config.toml
n_layer = 8
d_model = 128
router_score = "softmax"
balance_loss = 0.0157
balance_bias = false
n_groups = 8
init_std_router = 0.00815
norm = "rmsnorm"
optimizer = "laprop"
beta1 = 0.9
beta2 = 0.98
seq_len = 768
train_tokens = 418600000
steps = 4416
Below are experts of layer 5 (counted from 0) of a mixture-of-experts language model. Rows are named router (the router's row for the expert), gate (a neuron's input weights, with its number), up (a neuron's input weights, with its number), down (a neuron's output weights, with its number) and show model dimensions 0-127. Each number is 500 + 25 x the weight over its row's rms, rounded and kept within 0 to 999. Numbers have three digits each.
After each expert's rows: "comes before" lists some tokens at least twice as common just after its tokens as in all text; "gets" lists some tokens that make up at least twice as much of what it gets as of all text. This comes from a sample of Wikipedia text that the model never trained on. Tokens count by the router's weight.

# expert 3
router:466508490566540527513511513533495519484482537459511454493491546495479489510489509431487540491461541487501498492485543540479531495500488491497513547483483504488550531468506503493536474505504514511514494465523534503523525562557469486515474525542526453474515509487532533502525489492510515489511481524533505474498521513524487519535511485509513499503518530509517474494522449504490501518515
gate0:510476515495528474514534528469466519523477484518525508471546547496506518489484508521541436497520462491541525502484536447483454524493477495457471518508500531538515547494473476532491492502465527493484481510522520498505529494537495444506472514482520526457501550542542523506482501493492484497513507464529513510464494483475525509471522517465531514496471502517498483482506513531487491463531
up0:490472512527507512474474471531474461539524525495536467534471494528479522508477467481470497508536540464510515547478491503515492505503475471498497499485485506503460537488525438529479525526510497468475517530481502489469504462511498445550445469482466505481507472502520527484479523478513455480495529490510509478542512499495486505453522501494509522514548501434482489493486470482486473476498
down0:495490504537523502492511526532493460507541487507476488487507495552493479476483458475506490488509478496442481505537472494483481516491511512493512518475510498505508504567488541552467498457537530514562462469527515526506493482519506529482533470503544489521509492492467497527495486478502461444464478489502488524509525541510522485504515461524502478508443497516465486548485534509499474470519
comes before: "1", "2", " •", " Born", "3", "year"
gets: "-", "–", "/", "′", "″", "−"

# expert 100
router:467538480521530526477498517533477543487457537489477477478469510465477517520481519481491528445475525475462516489477527527477538476515514476488517518482521509475518531483513466480528470530526506466526492455525519527517519541513487525469473499524530482484526500478517523481540478520541513526518489525545531492509508527517495535529489485523525464481514534535527475461509483483486542474486
gate0:485496490516472520487531514450504506462537461487550523445529489507460532506499515483491477496513527495523502485502432503496501431525499521479508473503470509514468531517530478495511463547514484467461476459493532492509508484507479532506532509477510505495541534483523479503557485497507451484503505473532524512476503503467520485508547486508498511507463506502510524500521504525536564521496
up0:481466504478507503504463490526468489438534502529535512499478509480472509479503488544494501461502492474473515519533471429501472480512492536498517526550464532509468498490489482506481496548511496514531505483500492511512468516507504561487493486473513502512536481471561477481505539533481455451457466487499492510480509494465505507519505507527487540533487473480485500454518490536519520541496
down0:513528525482490460513500533528514496493521497487493543486482488518498514534509522468456503485486500520512452502485484517515502500498492564501536495465464504467472468470535512525495496527454496452467481512506507528526498468488510477516485482538472529465480486498456492450456497484509505471459515512470496490493487515481482527534461506508475465451471523473487478494497476459476464559456
comes before: " of", " in", ".", ",", " for", " on"
gets: " re", " film", " work", "\"", " game", " based"

# expert 12
router:477532478526528532471500500531466519476476529473473478483486519480476547500480521484492520486469531472469520475470524525471512486520514472507518524476541513463524523483524498475523476524520528480514525470520526526522522533525474496523473526535534466473523504476528526481530466530526516528527474532513515476512528527534475529520468477540520480477533535526524463481523480480465524481474
gate0:480487555515506529528506467524500462533514505485514522528543501477451504484499468525503477491469497502460526516534492494498523514506483491528510518480490552535475525544471483448491485510476471462519485494502479494486471489501538472495491538499474519464483477539482491515512529501507466485501501479469534475463452476475535495491518522534465480488574506457547483515492487512529527521496
up0:533478497462499548510507516501485473529496532520549510528524474464496490500502517470454486499495491467533488496534490506500483541544494519504532496529463554489515483513458478502526511483529475488509514512494484490485494571556494499527451476470522486530520517491498530517515517489480533567522536517486472497517480495506474486518535520511472522495471503504518555484469524483509492531547
down0:487493492486509522481506513496541504521516511497493476495524507534515521474518540555489500470544491487518503527456554475486499529511495509506546536479478441479514500478488479510500566512507492510483487473512488463503496476483518509527458520522512507499499486474434529436500546499509469431494498524495500517485503457531496504511523481478482471527514502474467474467491495486485508448540
comes before: ")", " |", "),", " The", "\"", ")."
gets: ".", "%", "\"", "/", ")", ")."

# expert 2
router:478525475529518527483522507522472517480472527473473475479492529472469496512472525474473529522481525473516511473481526536482523478524504475525520535472524526465523542471517477479516469528526513488515504474512527526545530515527474534502474508527541474464521522474515533473524461530526512529526479531516521475532510534526483526523481473525527477471512540515527477471521476484468518463475
gate0:506503500516522473523532526491496493505492502501475528476491534550509501461501510485479525472496486522452509479491512473525531462504504483484484528516533518456458579502487488492510512511497494473503524441471540494520493563525499492519504455535494491472486500451480497479500540491500520479492518465512520507471536510479521468482517507511499458485480497477542491461540441483533518482537
up0:453501462494471505465498493517448519478526507487480460508481512503492512526499530527534498492496506497498481482488517534476525482478483483432527488482504542509492420456459524493510511538527469523499500472526516494517513446493471492480484546501495493461496515525507500532506465508528482547494458530489516539497473490506471558488490497505508538500497552501522502527532491488455498494511
down0:519502517484458531462500536479505513474495510509498467464484466510495543460517540470486518501541533533473496525528550523473493467557478473495509503473498488524494494465516506532499470500515509508505463510497483553540519558513520477512508479485475509512503463514505509490553528480524460488490515465485483526517472550508524523500514537541476493526500509526465452521498461478508482526507
comes before: "|", " was", " to", " is", "ed", "ing"
gets: " it", "\n", " It", " him", " them", " her"

# expert 58
router:477533480524529531472522485524470525484464526481483473474482515476475527497472528470474527486477529475523526472473521540483529479525509478501525524471522532468532527467513491475526475526529517473528513468524535529530528528527473505507476520517532474468524519478519524479524466521525524518527477531531527481480510526513477532530478474529530466476524537524527478471525484477469527492493
gate0:453525515539476540485496519512520489479540501516502478504514489511495513509514466480480510518493512535520462479517512564522500499464484517496497559485531493518474508490505529501532530526506466482503558435527511467530516479517488479524474496490533499507530492485558509504536475497477514508501505506489467459463497538474520497514459462505507498453489522503441509525471448467513490490478
up0:545502478459490479478521530502479490510528472526491519518499523452511513586460474478513472550478512496543504478494426575483514478493459489516492509494497455496488479486522502518535531482528489532511505500499471486512507531483494508528504520513508499501511490517507484477514496492491556474492488472491498535544495511523425511508477489499473481501488481488531507489495492504474516546526
down0:529521455475488480497499472535447525538509481508486467507531466485518531486448527501483484522499530483508499509504488458515510539532498482481534462475497545474482487536499547503500508513525474502507517505475499511542524457470513493526526479531488515504497481494508523523479491471544490502514533509514494505513557478509480544468449489452536487525473495538494520481469508512529531563499
comes before: " ", " \"", " a", "=", " Nominated", " first"
gets: " |", " his", " as", "|", " (", " their"

# expert 52
router:471532466521523534466515524531475526473473529466479477467484515476470506506473523470471531486485527483510513470486527521474532490522513478504524526491530537467522532473515478481522480517529535502518522469529524524528528522529478517488472529518533473469524522479536522479525469529527534518523470533517514476478527527474472528534478465523532468481503530525515483475521474472471531486490
gate0:534515548485526519508523488483491501457466464500462517533519490507515472508504533485434564528530463504484508443470500507519517502528468520507553524490481533491498543490497502482507477479500507496492524472519473474511525514506481520497524492528495496495503453533534505505513498474530484507533459497483493485515514544473495522480495465492457513528543520457507475488461483561509478510528
up0:539466514525515503515486523515532496492523518522479493503456507469469495495500500503568482519493486531498480541483537493499528486477534545485451487509526497540500442484477549464523503489502515455513480513481522479484512532478489491512466469511506528512538514494503521481502513526501493532467501529485486547444516496514528514499486537508493515491528534493497522483539459505492447468432
down0:495526503454505482535527481494513526513506486508471506488450483484505471492497479499578539477448481466488498453482485492479474472494494472502467527460482451517504454539534509456512521479501541471472477483507539508534482493523457475526482509467499505455519458474489473475531487492491531509505553488479496517490483482489494525480512527492484535506496485507503484494501472524468535487455
comes before: ":", " the", " \"", " to", " a", " as"
gets: " of", " to", "e", "ed", "ing", "ant"

# expert 18
router:474529477525524526472498501536473533476472524475465482471480515466473509512469514482482522511476524478526521467482534518477527486518535487492526516473529523468529527479512476473527476525529517502531508474526530530546528526519477510493482539542527475455519526477538526476521473533525513527528475538518523481514525521509483534526481476530529485485523539520526470482525475475470517471492
gate0:475476513484508510508468539525501503478500478518464515475533496492504487444450510471502530545506488515488516516519464511464496500500469481530532502525481531490500495527534463499507493513475498486541502474476493499532526499466518542478486528518494480460514528498534472514529454494529482492516515529500516536538514489496495494451550506524496517489500476575449453518495508498444538518473
up0:512525502452511514536464477531504490521542473551482537471528499517540506511455462505519531493515456507490493512472523508549522508496513539510534530502506493495512526498487469472479517494501533533564564547479480484504517488464500500484491492535472521466478471490510524519520468511502500463502511484495532532519486482514541468450514508498496518513496480513499452510470533499529469536483
down0:504495503512479501516557534473499450459472523493509515467467480491463500453530500551503480465522509516474523478502500502523484535482536501496489508497493501522516525509455487504482535440478506470454490483549474524479471502424517467489486501540482468524507505510494519497496503490503464490471508543506455476466498504470512508506489455465486513510475466487448539496517497528506521490494
comes before: " the", " be", " a", " as", " to", " have"
gets: " to", " not", " for", " an", " have", " well"

# expert 5
router:490528480528525518478543526518478506484470527479475478470484512482469499503476523482469525514475529466518521465479526534472503475517515480489521535475540509469522527471524470469539471523518521483527494456526535518530529518515465529487472528514531474478533513475510528474522477518518510528520480526506525469463505544516488543532467482529525480472524534519531473464521476485474514481474
gate0:503515520499494513454511515495505465487490513501502515542524497489464494458487537511455508535519528485468516512515500572467509511487482532479503494498553461490494499469539504460542492475463514448556496433523490499469490510503522515456513485480492524504516509500478496490486526524493466509467529520476466505502455519506513549515434515473514526481498516524499491462502473520481512520495
up0:488481513532496489486437518547487543532474505484524498519512503481466510538489500502545508534528504517482503517498531455529537436491475525455528488539512503517530491494497526544492529528524566530501501518507518468510505483512512524523471493502518534494531495554509486516473492556489499492503482483512474528477500481520509452471473505497496552531523534512489502493506527478463500465498
down0:480506459468509474494506509471481523485522565506489505526470533501502494503509490501472509468490459473490505470468507487451517507481492467543462500504498525471498472516508524495479472534528537497510508496500433542476478565516460510482509519506498468504474511475555484508534492502487525534507489504498467487538508482485479493493511451490531508477500481479460504546563473505531481544502
comes before: " was", " is", " has", " had", "'", " also"
gets: " he", " it", " He", " It", " she", " this"

# expert 62
router:472532487525521527480501518531465521477479524479478471481479519469467505503474526471469526498470531472521529474482524533479524478524505482484526524468515525467523532470506486480524474525529510484519513470523533531532533537527474501508472518533531466465524526470524528477525465533526529526528477532521512479490518524492477526534483471533533468472520539519527477479524476487466520494479
gate0:491476480524556517468466511494447486487516482487523462474493520528524492492488514465493494514477520484456490496500563530487490482549515521481520511521471522483470477495528529484483498533508479483502559506505489502492453515483500449514472496518467512518459472485474490492502483549511538548473526512554508530501505484461501525522526506526535447489500507517522514485464500479514487547523
up0:512502516447470496542490499489531484511541511507483516485531552471484518501481507496477494485476503466485504480479511514522505512503491457485505559506508493505492471488518527510524465493463540461526459489521510493547552533466504487476512506532514499512534532495518521492498448520532499452532483507465494556482518494497478467524476479520494530506490507516468437517510464493451496448478
down0:526489465518521547504547527509469479509474494551535481516487475506515486515492480499487504484467522505513499499473534525490478545502481499528484524461521525477504527510445485528498449498510495454521505489503508484478474541499454483542502496515469490485510501524519517456508473534464544469519536464484558461479463472526509501545538479492492495509486494472529482473465545482489483503506
comes before: " |", "|", "1", "3", "4", "°"
gets: ",", " R", "N", " T", " P", ":"

# expert 124
router:463531476528519535468505498536470526471460530486473477474491521475468515511470523461469521482481530476489522470473529533486519478525508483498519526471520525478525520478515492476534471532515520496534508461524522527534525520519462493498475527517539472468532528466513523478528472525527513526526476524513515484487522522518481531527468473529524481475508535527518472470531474482475536465498
gate0:491498452508532484480513460517549526497503503484482509501507452541486453454487506502512489490490521486477500512496523527530515475474526483486500485541452490499504505506538559502524501520481477504499489467505485510544507461482471558475442493510520476495498504521528521493495504557551512510491497488492569503501495510492471501470474531503474521477499531529489503463497529444468507546489
up0:490491523484467478475506516518487575502515488484499506516499511486538506545453463470503487514549500494462520515554497535535521473475464517494482507500513492534489478477495521510525504545484542499504470520501528477536483511485528530530507487475519531511520484514486502489508526532550526514493478508518520491497495456505518520512474560502522471489486468494413496522489513519502547533488
down0:542487500526498495516527490484468493476498490550510512514480520499512543548475496546523486535483528499491459515515525500506486458543512534503509491569540496535525456481528510510518523557517506489496478525486509448499493478483475476503485487508481471496552542522477528508512507523530543536542546519523476493515531512512512493547517534514470488490527466485520497478461501501502502505527
comes before: ",", " he", " the", " of", " was", " she"
gets: ",", " where", " with", " time", " season", " after"

# expert 109
router:467529464526522537478480504528472529482464529478478477481485518474469516498472520465469525488479531471501522473480531541473527486519497476508525522480526528464526529473516495477527475527529521491522521473518532522528525534520482492513478518523532470466523529472517528474524468529528524524530465528523518476474515524486482531532483467528532482477518540522522476465525471479474520499478
gate0:484468568473528485535506549480476494499520492481491497538491493528519485515483501470472487497478467478513483519486550476504456463520476530501494520478452447503515485479485505525474477474473497447497534524493488505498509469545508503491511492493456514516532526465496516465493511456539481522506500517519532491530486512489473476499457443497503516445490472511527482508530513548496485533476
up0:524577519494477507445509541499471505482516475518481514494454493500478484492500494528495502453497508500443504529504473467490541516506472516567510544501477451486549521482471470470485488510439506525470477475488509546534509493509502486491488495492489508516479498484489499452533487505521512522483454539501479485515508479530496528487527447521487497495481488441496493524502499503513499471512
down0:468542466517520470483504492511570551486472513522511489477516517537500482499468507480477521482491492531527531499461507459485505535476509482527494518462486520486533511496522494500466479479499518490498467534484500512514507459486473528510515565535548493476503466499501431482494493498531506505504477518506519456477529454501502547473462470472460521482488527538539482527505515494498492512506
comes before: " ", "---|---|---|---|", " Preced", " Total", " by", " ("
gets: "|", "ed", " |", " Total", " /", " ex"

# expert 34
router:472530485518523528477494489530468527478464526483478475475490514476474516487474523474473527476484528471530520477474524528479529488519508469476528526468516528468531526465512499469526471521526522491526518473523530529533532523526471491496474519541531480470523527472521523474523473533525512526520479528516514484477528520494467533532472470532526472484528538524527477472521471478471522464488
gate0:480487492528504552469509481541497490537503495501486479505509533476481541510498507460470526530482526489469493478484510522452491479517479478502578487482512490457553517480489479457507484542515517506554489468487523523506510529525470480502514494478482470488514466490508522471525459511531512526507519547490515503497531538482454504509472481508532495481483527496493499461522462438508485531484
up0:530518523512518515515509502498521517475507510454493479455442477467472510512472548505497496468501526504474496499480469488502525481519501496489475525491512518482494512512521472501521491483488508471455530475487509493502499490518520496541475504563545506482509557471463528492518491518539450513510497484528513493555475508530559501509513450524485492482487488499533463513550501538501547472556
down0:485559489470523479474491497523484491505508482515501541547484460509505507533494514531479513472512478488453490517506486514486467508506427479501522516489487489489489506493507484471475453545491488477515457510493500532478509452519522468507511532501518498495497492491517492521509481494498466544473527475536502491519447517505568507467524547467481475476446463507527497519518530550525484475483
comes before: "1", "2", "3", "4", "5", "7"
gets: " ", "==", "===", " American", "====", "ABC"

# expert 42
router:471529474526528527466523484526476532475477529475471476478483505481472516511474524471478528492467531479471526481470518529482526485520508489487527526465514527474527538467511508471522469516532513490527515468519523520533525522517471485509475507535520474466527512476528526469526469523521508525527465533519510479490512525519467530530468468527524472478523543525534475477515473465476513454476
gate0:464469517458535482433481476485507517472521498502518500492514535453488504575508464499496480465467481480481531504495509484484505518508495552486486495484519477490521509464525528525454496493490503496469558478515505504488501490501521495512475446448519528476493529505493492458520488492499503477499524515535497491470493506492509515513519510537569489498473509506490486413494526479510508527522
up0:507474489514486503547499454500494491479464516458521525504459497489557508523488482495438480487481506465510475491496505520516515535513506519540494491473507481515506532537521499506519529479533535473514537514509465507456471512531493457531530486490471517530483498505512471457478529443494489474498445526512483473501499517541513482480454499539544472507508511523504510494534508524538491479448
down0:497445482486520456502491485507509500481464479506510490462443498532536543479490498510534501495502509515493500480512519500492487465485481492541540490528476499500445473505547469518516498452519499440503477454465504500533482482452432514475516516510519505489525503467472524488457514473527487513501444486484496509492466513520483518484497466489469507498525484479496505468527540545482475473513
comes before: " |", "–", "0", "1", "3", "5"
gets: "2", " ", "0", "3", "'", " \""

# expert 13
router:465518484530488537485496503506478507461494516463505481501461521495457521492497527473495528478471535497506510474454533524445499492542516511487522556495517498467498516491515483454499474517531521501512510500545534517541511531504488476499477520501515494488530480483513544477522484505496504519550463532518518485490537523488460506560469456518515494464531515553538465476504462509488503472487
gate0:508505502513483517503478530500514524464471540452495478505478524532524521467515486450541493450494556486537529509469512515499459495533516489491531544508517481516494516515530488496482501493530462471540512496556481504522493489477477474482483480506514514538521462543545510523490504522509526510527537514463478506540499509468487486540509496484540508449539533512497497469511503544501532471490
up0:479488515481532552466526498502494508559506496533470508473543481489492486497503484524452492539494485498424455459502509496487545481468491473524505443480487509477533504501488525480514510524494524524494502488461506481478485516527463534544533494544493492453514513459473466507514510512529500512437492510519495484480515511497543522486487469518466466528472496501530484519496461491488493490513
down0:494547515509498495508477525498470494470544525504500480488485511516454528462499515454471533479502478516534525539493500548483514492494510530477523531462481453480509469478504531488499485501483514476501467460502548480562508498504485488513513496504509491528501522450504482520496489479472482476562481519491525532531491486500487532544532450463505514497536514504528511463542501524515555478491
comes before: ")", "E", "M", "A", "S", "."
gets: "S", "A", "M", "P", "B", "T"

# expert 106
router:494542483535500514497517513507493513490465536487485475485487511465481513511488542452485512508488529485517497462488543535487506504525514516502504546458534521466524525459484484493534484529518543515561520471507554514514516537502481523509481525507545471469521520482499507479509451527541527515508452539520503473499527523480506525533498494528538479476509550512514472475524481491482538520482
gate0:532472501531522484525516516510527470501484433514499467542526479514517474529508484535520488505513500503533486498501494505497544513439554507535468510479487458515448494501496515535539498485505554526527478481484538497484495494494490502496465514494497496492497548510522484511457543545516526479499490517501480514508500481487475503529499512487450510513488553502438520506477493535532469515446
up0:476505448511496508484520510488468532498496521515477514545500492518512456497519503495476478484500486461504510547504503444487456520484526471486505476541536522435488452493493483492526507491510490486478447525437503494455536483511464478489485537485497510466513480523514501517516502551481503544491485502495487482513543495511473479441539509489536524509504524515524491482491535464456468500498
down0:458522517512518509542519490496494488505517521504496511480512514501540457471466501520493524474440509495515531498459489518462539503534497499500528544517522486513530513539463522478505469538467498464480487527519494525507491485526471492511483483527493525499505504481529499503468527523531532446520523456503525471526506478500491424544466541487455515472563499503499522521494523501513493481527
comes before: " ", " January", " MF", " \"", " –", " March"
gets: " |", ",", ":", " January", " September", " June"

# expert 114
router:467526480532539536482490501527464522475470522475470477474480515469483517489472528471477522483474525475524519472468528534479527488522521486481521521475519525472523541468510490479515469522525524495521512478533525524534521527526478516520478529533532471473521522478518523474526464537524530523532489525521522476508521522497464539524472470524530468482522538515526479482521473473470526473495
gate0:509501526519547517491550532480504479505479499512514506548487530520516514501501456512513515526498457497477526497443481508500471520514467534479504500460478471497529515508520553489541438499457503513511483502479497515528464468519521512493500483471506520487510496502498520508522452493469505508558533509523553523526501497539513539472459497501482521526500481527467436510507516536510540525490
up0:510490531491535504473511464479503495496500477513519502524509537522503463502507494526517501475539491507477480502517496463493481507496518511456501495495497493519497514541513542499517453518494443470517494547528471477501509488493527512467545477520480554495494475530485500532512473504509489481553536506519526485525442495584510511480530536488490542533520501539497508529466538528527487477451
down0:511504485481531499487524512527482472512475516531458521510545497509533479456485499475479482540492511498487526488519530502487476504538496469508514463517495523551469487461525495455523472495506496495466512517523471500473477515473484552505441547535477513465475424535513499507479489509485543487505541501487542521477503518514496532487474515450453513476483505497516498508497472492479526530467
comes before: " ", " and", "\n", " which", " but", " including"
gets: ",", ";", "),", ");", ":", " include"

# expert 75
router:473527471524526533483493502528470525487463523487487471489470507465476518488473526471471518513471524476491519477462522528476524489525526467480521529477533527462524519474517495473536472517527520505524518467525531531524532525532482525500465505525523475473532517483511531480532468518535531514520482523505506468472523520496467536525463475549528467479532535520530464477516482476482520487493
gate0:525489495490505515510456468480498540500471518471468479546458498536497510556482476520473501547429493537487482515513506493489526481451460497475494455514543522491513495496551476493510511518511476502488486527489528530511494488516496558455493481538506489451526511457547521507492491486499510489506461512483487482480465479483439525479484488484525478473498543505492498489515508500473485518498
up0:437512504516511477472509550541493490492546473466480506487541498458486504448512494485513512484525510486533518481523512506460495516503533520481540506487527489520521521476502461499504498484534534495522513504507505505522493533500495446519479538472508487520495495493507513506512498509511517534508507544557475518544540543475563467547547468520534517496466483517481497470535478527489495488483
down0:499498527498570507542504508528502502536520491546469530522545524534527552520493508508469500504467532480495494525525513493516499505498508458469432486472538516458478518487500518464483507500525541495544534502511463527466475522494533497501511502493492523458527493509495476479504486500542551507538528486548504450481471519523499499497514520505539477493534512526460493501503478478496498505470
comes before: "0", ")", "9", "1", "2", "8"
gets: "2", "1", " ", "0", ",", "born"

# expert 59
router:473534477530536528473517487525469540486473529485470479480486514480476535493477524462479521436473530463523518483474539534486533483534504485493514527477527517475522537477503511475524479513530499481516514479522526514523527531518496486523466516543520478478518525481514523477519467517535512515522463520525506468490511524491487527550475472526518463473528535514525483474530486477477534464502
gate0:518530494537544504499516482491464446541528521515506480528497467510493513515505533503503503524454507491514527480492498499532477475488484520510511473493522501518535496491470480458511486492509463541486498530477471500492529541570507514479489488487474494497468525476503477486484491491508491514490480546478518503487519503589487459513488473503533549469490509470494527498529446463465534528463
up0:557522534509452514481469497469526496499472496522487507492493493450507474512499487458530510492493490488494524483486493503512483494441546511534495508514546527478516485501484468555524499552504546499529493479522525508545508548480487489481457526483547486516555472500488497476464522466467523541527564505509508507523465457486479528498517523492498475493484522495525503490485466497503502491491
down0:515527502543516489460486485536501489525533468488502492471478468447484518473504475503487511535529509477462521493501495491482531459491502536507544494533507480508513527500509519500531515480542494486517530467540479472520566542482497548533502471519497506532545504487495527499521492542530526477536484522460511525465475496518502505518486512529492500541500535493498527462456474488467473495552
comes before: "1", "2", "born", "C", "S", "P"
gets: " (", "==", "===", " |", " –", " \""

# expert 74
router:471530479527518537480509495533471519481476529476474476471481517475474520516478522473481524509479529475516523472475530532479524482525522482504524530470528527475527532470510483473524471526529519476521518471517528534536526533525476496501471521530535470469525523472517531472533467528521515524528477525516527477485518521510477536529472472534533472478516532525517473471523473472477529483481
gate0:493506526475492492488533513492488501450518521511485497511536533504520482475495502508430538537486505481506535506482520496453494475519452527454529556468527496497522492501567468442493473549517561474513502515510526502490551465509470540486510497490498510514529529481515497480480488507508500552513490514529529497518530511492507528518480529502465516509524527498519460524539489503504500499491
up0:530527529488494488492521478481513490451480510533527484525475455484489556477523500501527492464480508490471503463514503508493493498484542500539518507433485517492496550490463445525494455462502466493477542516474501505471507533538494454546501551539453494504511442505513477497520508498492503496493468508482492451495504502497500507493500506486499484545510499491533558515502526503499500504459
down0:476505507464503502537492489473510485481537483497510461477476472515467488468512510553509495518513500474504527490477505481465525473518509578477503511518536430496507481507479524490507471486526497481541504492485517490528497496494471506522483467480478502499467575516502519501554482520520538533540486491478493495541476493559538499481480508519505506490500503473485468493500510498487542445548
comes before: " the", " ", " a", " his", " their", " its"
gets: " of", " on", " to", " for", " from", " in"

# expert 110
router:479528480525524530475507494535464516480480528477474477474486514473464519498473523475480525487477528479499523468470524533483535480518506467487522527471521528474525525474512483472522470520528524487526525481529534528530533530527476488513471528546531469468521532470515527478528470524524525522525478529525516483484515523504479532534479471530526467476523535523527473479520474480467532476489
gate0:479500489513501496482466471495511529502520493491454526538496515518517469487501484533515497528504486481551486542495513486505504469496461516434489531494539519521499561525495565536466494488541474497496488489511550492565518511496516533500496497499475513504532528465525506518529514538508484513528505512525495509504516487525498502510470506539503470500438588518486494492483502512485487515524
up0:485502523497490509561523481494508462471502534497512500545500485479518501493493483500488532478509508515458566462479506499481518531514493500514504494508428528491457477496502461477484497547503513499509502537562445496454516514498517460483548492501551494474516516489530466470524529489483480510488494488473553516439542504515501493486471515514502509493511485523525534527494474501493522524514
down0:513477521468525505507498449505494466515466482503468516488492507447505540484465476502496481504490521477518503475556517508480495513551464533444533508513480528513469447504508458495509461476493510471497520497479522490494468466510486495496500511505516493449537485521531543509525519474526519545464529553551504536480491512494508472487509479522481504513505477515505468521533495520498536558483
comes before: ";", ":", "–", "S", " United", ");"
gets: " \"", " a", " the", "5", "3", "1"

# expert 15
router:464524465504517533472507495538473526493458517492480430477487499464472515498468508495496529518476538486521544496470540529483531478533518473474501541474520526473537546486504502494518455533526499517521522485504520520562512500508479519508470520537519468453539521450512538479514481519514506516518492530502533483489500506500470513523482481539513484497505537513536475493517463496475517487499
gate0:440510545502524475527481480470499525508492528484547469432520479524503512484526498520525519503530518531479495509504502474498508481488503497457486541458471508487532519504498540479515494497498465485507494550520462512491504501505451521498501486480480477517476481472492463493475487504522509492488454569544503515486504488515527492467469505499477469465564488466531510480515525473497464452502
up0:549523469520477485519531517544498506484535492488443513527478516479469528514508508475444512525492504499488489489500517514500433525532457522541514460493504488467489495500453496501526481473471534482499490488501531528515490523460513531500470562529500483479528509519498533483535469483545507495499490478494513483548528515505495510500501498496522520499464492516505440496480504575477502522485
down0:520492466492494500513461506512488473534522492477502507513505501499452485500468528505513475503459466488469487522508523480477523497527508475493462458514520462433500534493501494531532510483530456488493505522534498511488499549505511519497532512468485450480515542475463468447502450481480451512449479511486534500523523514498493549516523488509511463525532441508501520479514516470506478496467
comes before: "1", "2", "3", "4", "0", "6"
gets: " ", " +", " −"

# expert 69
router:470538477522513522479498485533478504471466536486462466482494508473470525521488520466490516478491531502483510457455518532485529490509541504503506516483499518470527522460531481496515470518521520483520487483513553533549520520509455496465468506506541468464510522477524532469535449526525512520520476527519513497541514520493491541527497483538542495492505549521513481471524483486480516474516
gate0:484500500497487516493498502518483463486517485505476492447533525489466515486506541508517488520567460474559490435490514501493541496503510504508506531506480511491468537524503509484482465495488508503486505509492493459516490532512515511518483523472513497447489575500505534485480519559471471484487532493483439522496449509505482542498508509496472516507514532446507453522496519478520497481530
up0:561523479493503511455497513522490488487483526532530502521511516500524529443460481533510523521490476485448501505484507524505479482518542447502514480514519480499492475498531439500502480536492491463492511486462487525481472466520498478514514486504489503494526474554485511525580485497492478496521528485466500464438480498497500493522466491529509528497523539506526489475494449503492462528509
down0:498517528451475531506474497493472499477473490494508506469513526484439486471468503459483458491486501537464465516482511495492488486483515510504490506456507502509519525531487479508464537500507478495533500468510511500507474489494516478538520480504464523488474533495477495493508506452502455454485500508520449477517492511503514529522454474521505462482464430472491493579486499487454478465469
comes before: " of", ".", ",", " in", " to", " for"
gets: "s", " time", " years", " season", " year", " number"

# expert 37
router:474524486525524527480516506525468513481467527479473479474485516465475510496475527473471525503479530474484523472479520531474531484520517486501522528474519525471530527472509491473522474525522512493521524467523534527535530527530473498492471519516538473463519530469517532477526466529524520519520475531522521480468521526513474538533469470532530469477522539528530473471522475475468520476475
gate0:484539466532523526498501512520474525514457507469484476495474482490453515497493509504517502489468545456527485485491517553486544483509490483493520484487506469510525502500524496479503503530560529536505514470517550528529522475512511460518477530506496470471516467465495544485538462510495469532491494536459480484524528505555502505514492448528512512503520531482472501483481458476498501553489
up0:490498497488530507480506453496514457526511451476503520514483484489465526485515495484510508470446525529494505482554512524517508485464498501516540488522501456500506487510535473508497527495486541519468536511521548509467481471495529492551465514523491509497471451488507540498480535509444472522504551502444517473476468479484524482504478508535463516484488474472469497505501523466525496538527
down0:545459518501495545475492533501527528493468499525459513524471498468485473502470490489504487514509520482524532495468510537474466547461468513473507498502544477511549498478521497494486520492464455454493475441526521540527503528488518456536467521473511484468493495573515542491493495488500525508498490499502475463486532510481532493523506522495474486466475494505488447498506480502494474475522
comes before: " |", " the", " a", "–", " his", " /"
gets: "0", " the", " to", "|", "2", " by"